From a checkpoint of a small mixture-of-experts model trained on Wikipedia.
Size: 8 layers, width 320, vocabulary 8192, 33.6M parameters.
Experts: 128 experts in each of 7 layers, 32 SwiGLU neurons an expert, 8 picks a token, a sigmoid router.
Training: a variant of SOAP for the experts, 5385 steps.
Below are experts of layer 4 (counted from 0) of a mixture-of-experts language model. Rows are named router (the router's row for the expert), gate (a neuron's input weights, with its number), up (a neuron's input weights, with its number) and show model dimensions 0-79. Each number is 500 + 40 x the weight over its row's rms, rounded and kept within 0 to 999. Numbers have three digits each.
Before each expert's rows: "mostly gets" lists some tokens that are sent to it at least half of the time. This comes from a sample of Wikipedia text that the model never trained on.

# expert 14
mostly gets: " 0", " MPC", " ±", " 72", " %", " 73"
router:470497525492449470487478487592562511455523492458559497513519461450472514495487456502455514505519486556485464444550517574558552530537462464469459460498461568543494491505384466469514524506518482521557481460487501464561559473589427455474462512
gate0:498509566488455428580499557560507448460530509563466555461561512528547512505543522525493510429432454521465537442451499474490500508512528467511569519566424544484468511516548497567494532495504487496513434460512492479452504498514577546521512492
up0:533499495477482518457495497570536490469468537494484515526468473492540554521481479490478516488538521452450426481479492451418415510509428564553549506544486401435557452544488591510524483523503498526445509570487499504484501534420524564545525515
gate1:547513526533511465481470462569438374414507467468533508579483400485471493534490450452531503469487432508488467538562474473504532434505600510545510510541480557553517507505532487439486549510526573419555455502532481492495490451597589461450472508
up1:536528526454506451519504493453510463541477573443503430509488475495525457531574528561465514503523480573500551486561496474456472525487463455503462552463568543478469494539562485461447491491494432536522482494515529459539544484495479516500502473
gate2:490507470461559485506521433500496472530575510507534423516443557562510509501555467445492497476506536539505602504455476466533513465488498589535529554554454542488517483508564452521510513505526530492597579564568532513476474583581557473384449454
up2:539493497495379527502461525506489493498562570470567513483505497457494486557551486478464464496510512470439479398551507402513501475467538550493437523501435504489471493440506469556540491500498470581448515479565506534495547501496469514515540443
gate3:547501511556474474541397504543521468492594520566525515507469440528532519477545574527485490514502538513496500538506457383473526483526527480490517493454490526539511473503508448531538517443482528558492463482446455487493469492477495511554483526
up3:507445502556474421506406475462450503489527532527515545461490480534532507541539511495482504418513443481450531470445478469475506519518480443477498505538521488542491530507466454487511491435501506488545516500485443536484489504487490572451533459

# expert 112
mostly gets: " John", " George", " David", " James", " William", " Tom"
router:556528541431498501533513501520663499496496501459523476474500499483558525494470437491483472481522492464511431476501526557535490562488490493486488500526523496424500563450479486575476440482494486542486512456518462524594538481537506457457553497
gate0:454526509515518499490531526446496516514488542513508588522506488455497481470604475492572482573507509605464526452505561491482473461498429470484514436547511520529503516551467556496486510510452444546527461483490485469539439521561421489471544481
up0:571475497440479454550471525465479463530477543433476492488538515503533467510445530534477508444486494543601497483553439412475466490578590475546532515479517531541499483477516512523560467481521518569501525550471496580505532550480477499528509514
gate1:520545475507487452491588439502467518425466465554454463529505448563535481554542488545483537466424578545510510519461469469529543526541499466530531495486508453434495535462511524559463467527453527442549536503453482507527410500427460572529510459
up1:526455527544477556461553526448482539521456449541547562504505506555484459462600447484499567480564580456507501540510500544484542516491512477414463522454457485467520453426517494484503537423494496465477517488557559478509500526495463507547507508
gate2:509468492546520532508488514459533516491573574514501468489558558539523452514544547465519566503529515484444444452482512500469436506449511566424477457436447494423513491460505476487508548561546479515467515507544493543508540537559485562417512441
up2:473526534463490505489521566480452544474560465447537423501553463509493504514565473515488488534537533454495508503466452542491514503552526503453454493456493519502489509488489490538432542486500503424520488522548528537499483524455536469409419424
gate3:574505522417515452551451532526429482520552491544575494520471492547497499488492495597539441504495457560471548505512529483465507536467505506482569513489559454454548506545511511479465524478563473469534500489569604521498474513540527511478458441
up3:432540466454525420454466509539574491451542464485494451543530529537438487444532495490430484494523461500533523480455483485480451581572556538505457540554491497491422497497533475449522478567587525513460547507457448490507427495485497522500526483

# expert 53
mostly gets: "ville", "berg", "dam", "ć", "ić", "nia"
router:527507515481511453547488560582499476563500559499567510445504546543529516533536528420522550471578528485497403519511529534486463562520561548478448484487483517461460516498423513531528465534500419498542530486524446523550494469479474466488547424
gate0:587484467483381497493478518529490435487521519478427524519499440480563593411472546477551522504540507503489484445463523461481450439498503494462553455543568514428458508515481450507518469416447499523549513560518448434537462500553524484539482533
up0:522476509498538482484546514473444569364493458419549456505527478485574545511469489489474433541515519473508507438467445538481488498421520445535559489480458479504443506536497572465448504465567536526496474436528413477524509501460553428516547522
gate1:531488488563471507575489458537559515457526481518513498491538522565525491535461527540467477514469495513496479492558528529468512545517501548527515496512436501520569480482487546459511410481474455478457504466545596573498547520538541460518413555
up1:564447481473518507437477527568537555559535427534492485515470494460441583445455540468431535528549512526518493499568514488521549539422482513472512492462470464508522566607478479511554501466514471488551544501484526539473474511404489528474507505
gate2:446530480557522455581503522521471473481448391460469448539484503455511485497556544497514492478483514542473481519534466550462512404518547460490476600486528467523444470489485431479498489485511478517519432536461527496550563467464485622553486531
up2:576510426448542462461485581546471485525531497589461498459446490555546519475518468458520543407491467503538479474452505481521486498504507513508494497509468499525521534479473578514448531456569545435526463507598527491547493476454551451532429517
gate3:425480577549548483463463485521479523439545528522501516468429559576477433522513498504500512441476509533471434478507496474531496524464522506537449487401579463482526447529434533524467528509547453475510423382541547534465561446556530474561508463
up3:549505522442553548500495482557493562428459501495543542455475503512479483514509578540425515590533503527531477535532501503507571466493555519491455486529474434453534534506472560533453524466524509519522492440570492474473481519427558512484550489

# expert 87
mostly gets: " John", " David", " James", " Paul", " William", " Richard"
router:550506453462484462483461473534535554463519507516462544493481506487500546437500464481471402481513489464500398513514513537545515531500427539468539528525543499357478548455466480527546428515479476515556471454493491529518591449508462440447534468
gate0:503430470508473426469452454499483519519461479458480493505479462436503506490511508517488575547502505560523484564478532463502532550523470553456545584464482456484440556536488508495507424464492558467535466510548499532466576500506472448468570413
up0:466532572508515547436478483497497464514468459535470523479485479450552528538455451515548452453430449464502506524527426534524489496549443485478462487512540471515472554504471550498457553504508451468502501488440492429535527484488599513453504545
gate1:545497533520525492527484523531516425452576477534456501465508527570501567586466520438513458485528484441442430479522458495469580511559511532463522468434520498578552555539528505533575484425514535522529417537473503520491514575482425501468453501
up1:522606462563513485506506504477531495498472478523481443494502482406384530516466490548506518485441470481509455521459497450590486566487505549482523501532518474434479495477432539523536498429436495526442486463509522481502496514476463520538525512
gate2:467567479493448567418513517513513509486508450440549447475495559467462511517476489439480442438521457465526506513534504528435516440522531549549446411531549483462509502516486460505461496566447466522501441391499484479531514499557550494505468470
up2:443551547470440523467572514422553473504549485471446548462485544421480563494565524476541539460500542575472510497474432514492509484513542575515444426421549496587566530495486568514433491481492485499543410532474493408515526497460485545467492510
gate3:509541538451532544512578566556533484509538470548565534540476495528508503528462438488518536512535543503583496534515487481490524476511439463470526477487545471470498541472437555483434450537581537526509546448548489501471549493506509516493374489
up3:479530411405496542537476463602539551497442455519578531471545476488497542570487467475497580406463483532494443493519492493489510490485500466453529481498526426467429491480469462523489478537494548501492492469558484461475470534578497506438455467

# expert 107
mostly gets: " –", " |", " :", " -", ";", "\n "
router:480524505518510495497509452511513477510482501492490549501511464490495538500470540526506494467515549570484468483531515468609533455483540472450523465435477588520512524507495483484465464454493446483466531496516535486476510535536523476453527468
gate0:453546584557574550470438509455455530509456503574512482496511512569519459463534516466459439427487517463514541501535530514526521481453531550454575503489528521513484513507496487445517489509439533493519422498494467466455553460505581531472546561
up0:513532468478537486470534394493498493489488482498453558506441554505498525568502462489502487517503516459495527507513538525475554503491522459474445356460507436571502483486427483499491539515534462490584566495509508519468537482517514407480520486
gate1:498547506517504506456507467460517508536510391515566471440477474477497539456510544515453521489513459479454503527580444533570469570450526503534444429435501490530525455443464558461542450483518463507495468579533453509544509458516521484488502550
up1:506565487521469447453473512555465498523465413520502530526450506525493483451562444477523541518510528535494490506464516495506508416440487464465454587508502576472442469496515505472514520510555451498496590512500486485491486474543547508591544486
gate2:529511492384486521566452462479447534488453566486517550448439522465524486459479510467488467484430513554434500479469525443450525490493482597509529469455497518494527472511536485534549526518467487508466537438468586513543499488565481530479533479
up2:512476452480507494498503527502476474535440475480486440515460494496517529520614473468557464514512447444550370463407488443494522527458444503520469454493442480418534479491550535441451559528502569534589524474568496518491520569519560496525528524
gate3:492522516549527514559501488399550521512503514476500474559472571487608481514495471527474483480557477565574481490533530452445523491523505551448445531495583518537522510498408463504593438450518490484452501460493422409471532540540532538503530549
up3:517524455519514484470532573450446507481510556498519529521501499506486498523502610509433423484495552453534495490427498537510504491423472508520480565479478456498524375487489431526530500399526592419489537477590499460477556564491476542487473478

# expert 60
mostly gets: " MPC", " ·", " %", "19", " JPL", " −"
router:477466547502452517448558514532573569501511506468526507507461466484497524549441495532515519544474465591470446446518535640534574515533456456515516471497469525543530459470411486514535547508506514522498487451498463460498516466603476471487482539
gate0:401458477433486459533536511490539543460451526501447534459501513481426526495451465477494479491509481539491433490536510434570574451589537530474544509445537478462530499540485456549509473492457488515505569482471480385470511430493536505545505474
up0:507466524520493477549535489477539486448488502513481504521564490477466458489597383494469540482501568455444523515489528563544446521524585487524452476537514505525490468476499432424511476482510483459485484485561495467449511486435467519447545445
gate1:471500583471512517493448414455616460526540437432475494476470499517528501520546520483522450483524476513485522513454468541502572548515479515580564482478514420538545479494394564470528554531490533475581501511546492476528516448470449524483540463
up1:511489457598415534473518468506536534478449535443505514407522479544523502560520444461493555466404472503417503501423522563458529583535428467478539518590511511549510475490452449428485497566480491457497492465522434459494468495506520511485495584
gate2:460518541471441485500510538506483480480572520465499478580517538525549507474532510513484443467467483506532508419471506541500512487517468469473509488482500469458523445526461486535557449482471451459484467462434514475490550515508560500471588400
up2:539422471525431508515504434532544499546435419496567523486467479524560513512594456532468448461451492546538533519470522468542488531421457490488494449459532487504448457437499479503481521518520425487507508544476464542507594447446498550532479551
gate3:458511588421487516535609550542488531404509500471513496517457522463474522599480450503504535506545457498556496506519577441509486538487549479542471500451465505546506528576547513466492463561506505476466478503560476470522568454516493505517515488
up3:523460537485459554573506475557495510464468498478479507452505466498587459585517510480532527481496470485458408518478426491472536551537483519457508484529482478540547500411468519570508538546532516582484468558512485489510479534523476533504523540

# expert 124
mostly gets: " 6", " 0", " 25", " JPL", " 7", " 10"
router:459520516454472482534537476574499569461485535493525505560502454415469499556505471491507528499420548509468505498501510518575522543505397468458516488491547566519547499515475472483522562466551483514550530527481463510476582393530481480432445493
gate0:484508514473548513589502494517551526477457465543533536496449475431535492438468499540472481544524518476511459445490468556395538554448458528489436498536519499482500449518477505471487523488582483580558451497466510462471512508529511470428477510
up0:479436483404513498524475472461492438462502557488543492503506510543489534563498528543489555511439566463456495532526520531444508483531535452544426548480471457504553475478576469451557523416468443492515497497499509526467459537589495507471515498
gate1:486573453485523508563473480494384471550513493432491517506548509458502534503516443477472544433417493507495516450529536513494491548369452442520518426570571561464525493507453498528515528529527411514566477502508564500560487538507509449493458502
up1:421446481498527446526411472520489431505539424494491511519551516444525493463508574542377584440521463569524543530407472524397491438503408548438495474537492542472489496544531467529527574551454450552529525509526547564540490457469567491483420463
gate2:535525414486562480476510471500455539462527522500552499486566536554518503518525549581441528516492569469512514523455501516475609513568445532397470496513467441503514537511533480465463524460519507511509465540464436605494494543539587435533490448
up2:487552573536420512545493463496474547484487475510494524521530539453519519525506435580557573542510470505486504499461522494537557467476519481478489513493515489427542462531408524514540563549558571612560532490442444485543467535473498438485483564
gate3:417556483434590516528446513609500454518430504511515497568500486537514495469521463501563462518459495444519488453567491524469512515496441441423496501469452522536547488513464494457511502489583440443480534507473526552492501472535520559509475539
up3:436535553558450483555460523469498554525494450519473512550463485408498574539524514476530480498528456497530502507513512507541439566516529513503482487596493467537491485509475470467464479523492568502480467499503475410478495532479485465456451462

# expert 37
mostly gets: " (", "\n", "\n\n", " \"", "\n ", "("
router:509511466537472522486552420448467513483492585448496509480532414523470550536471536530550440543466536508521496536440507522562493499511605497570534460533539537457473522456470463538541434442589540466476466504457467450520465430504518489558528458
gate0:502570438515587515551463453475485452435561528491475574427530431510579474416516528493419546496511505468457557396558521523588525470579559482531495448485513482495507470465473470506552467499536476508444504438543378469471514459482523579557502465
up0:498480511492470513474537548484465477534502472432469441520420516486494463455512519510535488496482436497424527536506568543498488530425527528475429500479588591537438484441483555489464378497531579477469526556467534492421562450494546490510517524
gate1:515514527456509433434537495506564565566558502496437485528485445561492526535394494476506530561523522430540528504498562493552558535472483449579510558537553488545484453509538466537505539568420542514619511523401508525526561471528562534501450510
up1:460466493506535483474560490528520499607456419546488420499453596433516559431509460502515478487489505447470455459513445467475523488517484536487488560502492472509459550532491473532533464523517487479521511476537505477515457477527530501487528516
gate2:518471552478544457501491420496451492490509465537480565562526464481471446412520561492480532533486522554479448490545440541488509515443486528476475508502482536484444488460626478509509451518465492525461498481487449485535458520514515455513436516
up2:502507532504493432465445525461498574542520483563497461595434516556510474507491498478517545537510498495420385434451560478482522524537507574469491516529495528480554530490475529424470510517506534519539495546493477489574535430551561440482463466
gate3:533492532551507465525493568510538582494514494487554503544400553488515542452523435496530499514480468548499549443449478515426501549519501504464481513467505494537509552486436469467539490428415539477437429445463489435456475492492518468480533627
up3:477446417467445527481476492548527508530440483567503477487552482493477522536499485510470519513496459501456532528464484490502499527462432584502527539478533494542464469512516519532613471559476500468587482499465493514494469462418474507505514512

# expert 50
mostly gets: "ema", " Socorro", "ava", "ama", "aro", "ando"
router:479446473502503470528550519475458547508468509515517557555490542492449473420535488450543478544557515583488467463515491517522485451445483463418464488456511508492494558448483501521522482509504513569489539451450450465492535539497460484486528437
gate0:492450465479541542535486507563510532520448533580426547521485509538492513459505523457487529600536537498526549465497512539518461512502527449528469581563506458494493539524503536472429473505516482570489459519524476522501546473519553496535457513
up0:543498498504501423485415472587493486491517548500436496549472476492426484461514384521460508630527526488483520535515498426526522508507547536457498452489525504530447509469564542539511506481487485523503495496502554464565408484429524462497460436
gate1:520474467478501503478555492522452536486476485554485466459486622547452425447494520473605509569507463428524426544502426466450462484522478451559523475490539596534534545515495542562544539497531457559504522562512528504491546500526552492511453521
up1:485526591526465506476536534563513437547494552486463523471465537512478490527488484462470507425556596485501480482476542508537523530524454442545476538499427499518469514475551528466565512469479502469449485570557475434475571521514507530537485479
gate2:492506519481556575478518528520505481496514520530432523551508527514520489498516526460507496495501553507526460493494486485481414535506488548467478481435539496536562557447390513522529462542467504495499525561510523471578488386483496465532483466
up2:511510436451536603455410424472558480491515548519484509446559543496459516527444463437451467528480430520581502530527464533563443449530470472439521554492476560531536500529414492533485483479468496520529490475448527523549545480491493509518493488
gate3:484557508479554529436433527544463482536462482555521521482572561520510474490532517529492525511450488545505477553492444499463458446571580497457433474515554544469385464487534478491526582485503504469477576519504563499493523534458481478551527423
up3:413515506499456479475547485489514557513549496452560526546507524531504492556595511545504475561510497451469487536480486507551459539566487478512476468534449457510557520502472471523517528485514564465528514521493488577548531510533411430541462600

# expert 98
mostly gets: "ville", " James", "ford", " Thomas", " Robert", "bert"
router:532472490457487464537509525529512523513413545468545487471485545430489526505455488444527503467554491447516438457480466557486465541451530543471449521539470500460479530420508507553536433523521447569530546469570417525523511463525425452463563439
gate0:534534506507551566512538531538465492489497563498483444545549535527469556460481571442476563555522584539447478514567569525470541501449501494492466556534517473454521479435477545484454495458464530477524505548533521525512421547511537525511488393
up0:536511497512513545521519535486520496491401474490479430564453434541521446386489430434537469497486435522459480579497529461568516442464517506517504468475450481474591486547529566471485525442445520459488512468537499538529517514489454472593522538
gate1:514556549549497461507590424514551498538571482514470459457487469500539492564543471472523456556515527573466602516577455505530529556508512542484507498503477505467484470507538434512478434453545474504405551471484493550484423519540463582491583455
up1:491542530444508523483532503471413487501519548473491611522505490495466466541485451483496460514551547547505481492540497487474501531479514549474546541509470506467460584515460529463447565580467513552425504467491454563529478439489503453465495446
gate2:522522571537502485524485543497482447449465503511525519526493583543445518474438533464458521485468542491481447464497377504494464471526503550501512525475516398479488559559474525544505473530532509501523518530529484492546521513509506462489553506
up2:495523535466510559474509412451543513556532448474476481479548531508499473516546545459491412473608495438511483522512514536535453541496532528544531482506450517507503513494531500478494435453551521510507529477457521510504495544473465421553435565
gate3:447495455514541488543495542444523465483525483546485446516527415556493516501492513416444487510585504498570456489434475458461436511511523556531553517447458546500516530505519422508526471496492477516532457509494448500523493461535457468520496488
up3:448520475528516473417509460480452407458499511481571582540499497452517589495523490522462476493495563481496557513486441512462507446517526566514512474547462527501551498469577456572583449523482513546458468492505529495503517522517479502506434499

# expert 108
mostly gets: "\n\n", " =", "=", " said", " wrote", "History"
router:460455503454478485513489512483566553522530528460616412462549506480495521506527529476536493518427584552543542625510481496598555549446525529529478460502498548491456562482470505538558431454455455446507486520477469531505562444507498445534521510
gate0:546524494554491453517441502550565497459545523591548447552545454511516558476457491482433534484485464523531547531533472523495468514444499453516561538571570505523528427562524514420469464462483481525548448501475449518461519433508521473560493474
up0:416501459523453565527557514491536518541489497504508527471467496564522532518486558539554389535436519481485422523441525544463473536484488489438444515512566499468488504538539515479521464530491524495508524493459456487468516498472497509530517489
gate1:497462449481566531502530499504530524510562450541494479451478528483509524531592454535526448441507498519469523520538445455521464496532497514503554442506475482487501460543462523543460486487513492492532494523522546561519493503451531480453500483
up1:555420543474459505491451499503533417526504534542524455483510392496525540508531493478435480530489505521499562545543516476575436499535505529532562447475421508511591514522507487529599492594490508538489569491458480520477452557530474494507481513
gate2:465493475554473478527475491439545500534557557479511515502548491496468421479492474538512446485494480517506581400463500423556492481593521508525513487542515494454506466460518461487523511533473547535485527507508495561480489513503508497522569418
up2:466486457381481520489480461466481520531457517488448492503525501470526455500487561518503472500478404535453489506517548455597489462572540486466536481480454548459423438499493508542506544488526465522517529522484486502513508487536508482464480551
gate3:536550527504480425540469466562530545523501522507516469530466543490546457491470528491493550518483575517565571525456487540522548532483503548450545436504482523482513509525464535441527468463515466522426481446462465536489493450516538555514511470
up3:533498442449543525517555502452441469497575490499488494470520462474569465479539522496470509470463562493475544436510478525429557511489544539453511552447485497524517446466513488508495590507489514504554499454508516507526448523490522515501497451

# expert 40
mostly gets: "=", "History", "See", "Career", "\n\n", "Area"
router:479453458444488457535495511523470536460575519507556437493522469442503582484494499490507521497511535604542496540435500506621534526493580518492494518479536530470510552511536487574519482492475412447490437515490522516504496505484500460536477519
gate0:527500454531500506525439612457544524464542451509563446597496449537517495560520502479517461533443549500458496510440508548512399453518514503462521471474485474541523498551535454462523490495472482504440502507470464456467526502517451517508471482
up0:502553525483490536485495475426539542445541542500428552431426473533484552491552461560533549479484514505558521433507540461502418493496379521450492463548521504451573477485441472479535514503500494505512502461429457476490498583482508497511511446
gate1:425541467520540441524568551523523514510565499493571484463491466515491504462458508488492482527523601525519477541450524450558481535484536496521484541582485491482432494533520446433479464510451448457482526426454557511495500523507518477568458488
up1:489542480509453515496522474450486490491555568510577504467511507466495475486545444452505534501495443558476507546490437544527496511479546474427452455524527477466537455480550498523417482462595523522606443425453507543517506496503520468453448518
gate2:504487487476492447524534456540474497479534485467502471471498528474472503439501498469453492432458518524479500462502551534496498537501576503481464503526442520532483453514470509522538460496422513497456489450497498493490500555458488434475465505
up2:528504516475463456492526474568570514521523486521477458492500507475538487500524480510475459562464523489497445479520582519535479475507467547470465469453516515414511539481433484444473465462494486576442545487513517554519407448540527500524471499
gate3:515490430596563466497603495531524450526489496392508435552526490486557525483544500445541510433433521528511470554425511506472507545459476526539485565462489484527416502431477527520530490477513435475509509596424465484507473584460495483505526476
up3:505457509479493524527518463509486495486536449508472543460480468500542464456459558544511474442475546534399473548567552458466566535503437478517359489517504548509528518467547495473521436521519484451518421504459543493498471482430432437450459450

# expert 51
mostly gets: "tt", "ift", "ild", "ff", "xt", "iff"
router:514510484511525544534515422545450537452470586525516481486531455487508598498466549393479415532500508498482434501510483585464560433455519471486434503538525519447489544451495448543499460494543454506477628541484496516518485413528448440472612502
gate0:484452535556468552493517502535453528459543515469477463533506496506550460541552538446519533560504518521489528496476482509429560476413470517454519527554504566531427473494550436484509404525548497509500515530441575523464550509577564482502463476
up0:452544394486533491427476459501541591460551506568465496536545514487454496461494490525433550458526473530506426510583444490553477530508456506476549595559500505533556511481513460507441488554489470514500485519465454503517502551529465515541511526
gate1:550515537524552465526502436470449474514494480568505470488498430471511537504582502468500457467498530472478420555409562517429519482509528506448487597495505499477481427513515507538529559493564480517542604544468544504569453423534555476544502495
up1:503502541494474540548541521459512504450556509461514573466515475471472538522442526544452519499494453465418593541468506547419450456491498501596504495475507498498472475480564448501527489572539569509532505506538502471503550497523558496549538441
gate2:511504533539514484498549463571562541482541553444549522495467480488539543463487521420418507510455550474510461484594477518503525520474530519512531417479535576502477474461480533500527479535510471525513483523491518423491499463403508425442523516
up2:547414533465463470545508454519537485504517508478509518502421444465503467412457495475423489473504472478458522493476491472497485472522447443465472558505526481533463519542497550532503564554477503546520554527521460535556506424555539511553466476
gate3:453531523528506452536507516569464488517422585561518493492430449484495546507475526512533475497529512491461527455487484521450454474536508515457503525592536488528547502564493487493501490478518549538522517550519481491449465454501473440512527438
up3:547528536446492449512503450536479465560461527496476536424390490555484499559501496442520471545437490566453490513463461500510444548524461579539493429490535537490481513499517498503472481473454532528517501502391453457473530529518521406544496527

# expert 19
mostly gets: ")", "]", " :", " ;", ":", "}"
router:491447525481442550571535500531485538454485519467485564538490522512586512516471565439471489510421538519489510454586497495507511438489553453523537453429479548433481598417514519435523531506493476412490522526515500459485525538511485500453481487
gate0:589468573519367501482460490522477497509564462475503443522490434479505486515439448513480534455479457511497442507522512470481459462526457468495514496547506515488506513516582585473460496420524529542518412601501569495534477507525471476543472491
up0:467471538455489531538524504451490501454451493506506506504539497482475430360511552527509520463576532486476442489548474493531514478393476535546490478513491513549571545523515486505435430485550540512475487553523508545500544460537429544476581474
gate1:497540487506470482481474547525443542503476517472527468472507492484469515503497523424527502491525493536492493517522548487488537498516585435512534474424518534434478463521502478455571531544471531487571436505423542395438537424470488525514553526
up1:519431529588547437478490444489504465503612434507491514527498487493538461439557463501522545487538570569503556476508483464449469531491498490487455513456532474462499524457527519452489500516541519516513582482464485539559526468489521539553582508
gate2:478510490451495477501529514421369517539532555598498587549503506488514463498426446549475498522517464519518498577528420420499471450511442495520480487468496488518560503479480506499504373503559488501517516488476531563478518498446477499474494524
up2:528581529520446511490465499503493522460544494458473431491509502509497552469518568494538511581487506457487478526556527456568425498437481525421448488526545419525489546504472474436526477479522486491575475548463581481513465513515523542537556469
gate3:490505570567501536505529520502461501516523497463452434481510571576425535431539551460508426473480513443524541453531543547440499510481504498483526499512466454484501471560472522464477503439526434459523516550547506439478424505517554523448410534
up3:462522477581450532488499510546490449511509471472517513481485468548473516476523488494510465494475405471462477497520476511506520505473447550539481463543545438514421509482540467534503569478490541498460448429516443588568521496508445445472481429

# expert 83
mostly gets: " (", "{", "(", "″", " \"", "′"
router:537577520537506498541494485518462547509446535473468468449528486482459497498537539521482443499507558498439493554522489498557472527522516507530413495471547504417464565498481516503524484443549486570492535506452469512508389557538494431604518413
gate0:423503501583520448511569508478534538483561471534402556515472485480578494473538556534569526518472452483476482479501488451461453512428536442531489519454474498500529514550501568460578511483554449432543473525440498519482530458527511498481534505
up0:478582566591559484468459478513487439435436461437556548484503490576594540570437482555462473476490515467486520552514504483484447523576503488512487478530440490471523482466457592493608479513499493465527547550589509518538535574527507527516474544
gate1:600518488414472519481524441513492423516536418498515509513525511520595496537556511518519556518499540564491542480469500430539497500516550481559522505517523499522553501547517414489534493565481474506476546487479536519517582486494546522536487461
up1:526479529478514562530481469447467498439486520498535539453533436469581487482533571541578516510574446440514485500537491498499407515489497462556473506514489468520540511493502454500477559499509504479468519515464485477451495493478377453467519377
gate2:512539473433502481569484569416537506500487516481549432445513539510509532472468532516496482506577522372510523514533521487519516506481491546484498534459471549499566583552479520375496459483500486524453406540407531525511441576483479458497508517
up2:455441487564468453493418473538417482502432517535504545539534461546464521458490504589511524417428487578522532480498514415457513532541494520484479457469536536492477545489501499510556566507435518456499524509495540553476532481555555535415457457
gate3:545472496545518490539593461486527518531511542506502519578424443495482431503421570483503512509480498561542504493487492512459480521501462538473556542474581482503498447526527470491528513506503448541470439439486529516442496489508501447481485515
up3:466434465424572500426501536504512515553497489497552544454558481517498471512470487351590569484484441487464452500441493425458585507459472397492596460543493451514516509441431450491458434507537465474513543500512533453465520539516519510496478504

# expert 24
mostly gets: "anc", "van", "ger", "lad", "can", "inn"
router:468450436479451507510511471511559570413489546488482495533498541532539495435488491437588491616570498536489478498531541548574551561574498525507552497445490496514470559536485459476465440497511450530514569459530517503527472479503449485527524452
gate0:530470415539527489482488470487472578466458541483467554458550457507466545569457514411494485490439430511531500530484476475422445521501501546493506471502503477564472499542546524457598463436426440516539517480471485602487462472474579443441537494
up0:436566545527450515533555588478498461484498493442514476513520470526514547485554517522527432563447534519453508526418565547445495470487497459472525452513506439544528498497466472465521504534472556511489540516498444552466515504414403456505431548
gate1:490512477495538575477464547551422482465539505421422539529514509607565488418553435516471511540575545528428419486512457467467535447475503461536478443411556439432460553493473481502491515496478455455516490516439492541500539574533471441484508482
up1:518486512526509509473412574480489476564523512495519517553525553497427490533521529557412561500515463529531493522473497470426441514511499473489500510507471485457579490468477537534509449539466551506443504496516594524500536475461571541440504537
gate2:448557491498530518501501502540538511438488524507472489512492528517510493500508461478488502571502482541487525475529489507487467535478588519434506513474541550512501499550515525478482433454532475473509467523424539525453500464485475478546553573
up2:464475523487481499503538480547500524452431506538536553493428476433409549496498506547437469547477550435413491529542442505567487593563485540502430502487477484478494501480536491524547486523479498524504527501481486502482448503460505435491523473
gate3:497484526488569494504504560488523434457525454472510486514531494512577443466541494533586469558505453568504469447531449503509506462546584530330464465532469500516516499503464489504462417480464440537532451523477608549504530501505519470528522529
up3:457530498523465521572528527521461510497507469489594530567492507517500465482547479515481509519571516471494488489446520509439456583557543512553418479496483508465494520515487501454489542568505526534485539512448605483478551535481546510542480480

# expert 29
mostly gets: " Records", " Albums", " Street", " Festival", " Road", " Stadium"
router:445479551516451533531498499530517497505501536503540464474492410513530529496439441501487431427432475480415486537519520501561538513502492468457483586623468509481483542475459482495512441456484464511578481450463473496559583571497445461528621468
gate0:530535525557466536519491527501509475460523524552517463476527482490501539437509535508520469532516514420513375543419504428576508492466512506528557468459488508456536493493453441536506443442454393487504500458432535548557541564462411463520489504
up0:458458480531570389501487506577547543465542450495480479456481465432465536458487449469431448502517481549504514499536503535455504404516546499487460451401504525501554443492516474484487440465552443415526572480455524461449429430510523479552478497
gate1:516509505552511465497561531506516502540543512509439467523491523418561508465471491560520507516470594449448580509529440433516549484542451488425534532516461537525540554479523526576467510556508410474553523418487521446478490523470586498483513461
up1:475511446481564503507503502455592495543511485549466481464555543443508494495524455529521460419476496513419502452541482481420484541514498569494492524515561505476554458487461509495464506540529454549488463455517386494515477477491507529483426467
gate2:467515490481494440539455533430596503579493502569510491420489523545473505442522523544510476515466564467520516479532468516478488540487451469462502517516514560464529471483520484464508493431473477477517448479610484552534570444537495533496535465
up2:494460578491585528478530479476478496528468530457484471465465474488542519514521516481516493547472477571530486555492468401533479478464487452472523511519530527449477448531464416488553493526445533451450380427527484452457469494564506508500538508
gate3:455596473517443481519470541500507476497579491493507474477562485485469531496463514537545490436498512556558442560554508590427519539508435515511527490468427443468416490519477465501475578502550537616485531447511464510577487482525460512519491542
up3:581568488542582456474494514477528516488550446511453490562494478515500501511482460498512507500528515590495545484489447499528508563563458484512514484402508448422522544506481470460447482491552536459521494493502497502455502473562549558466451494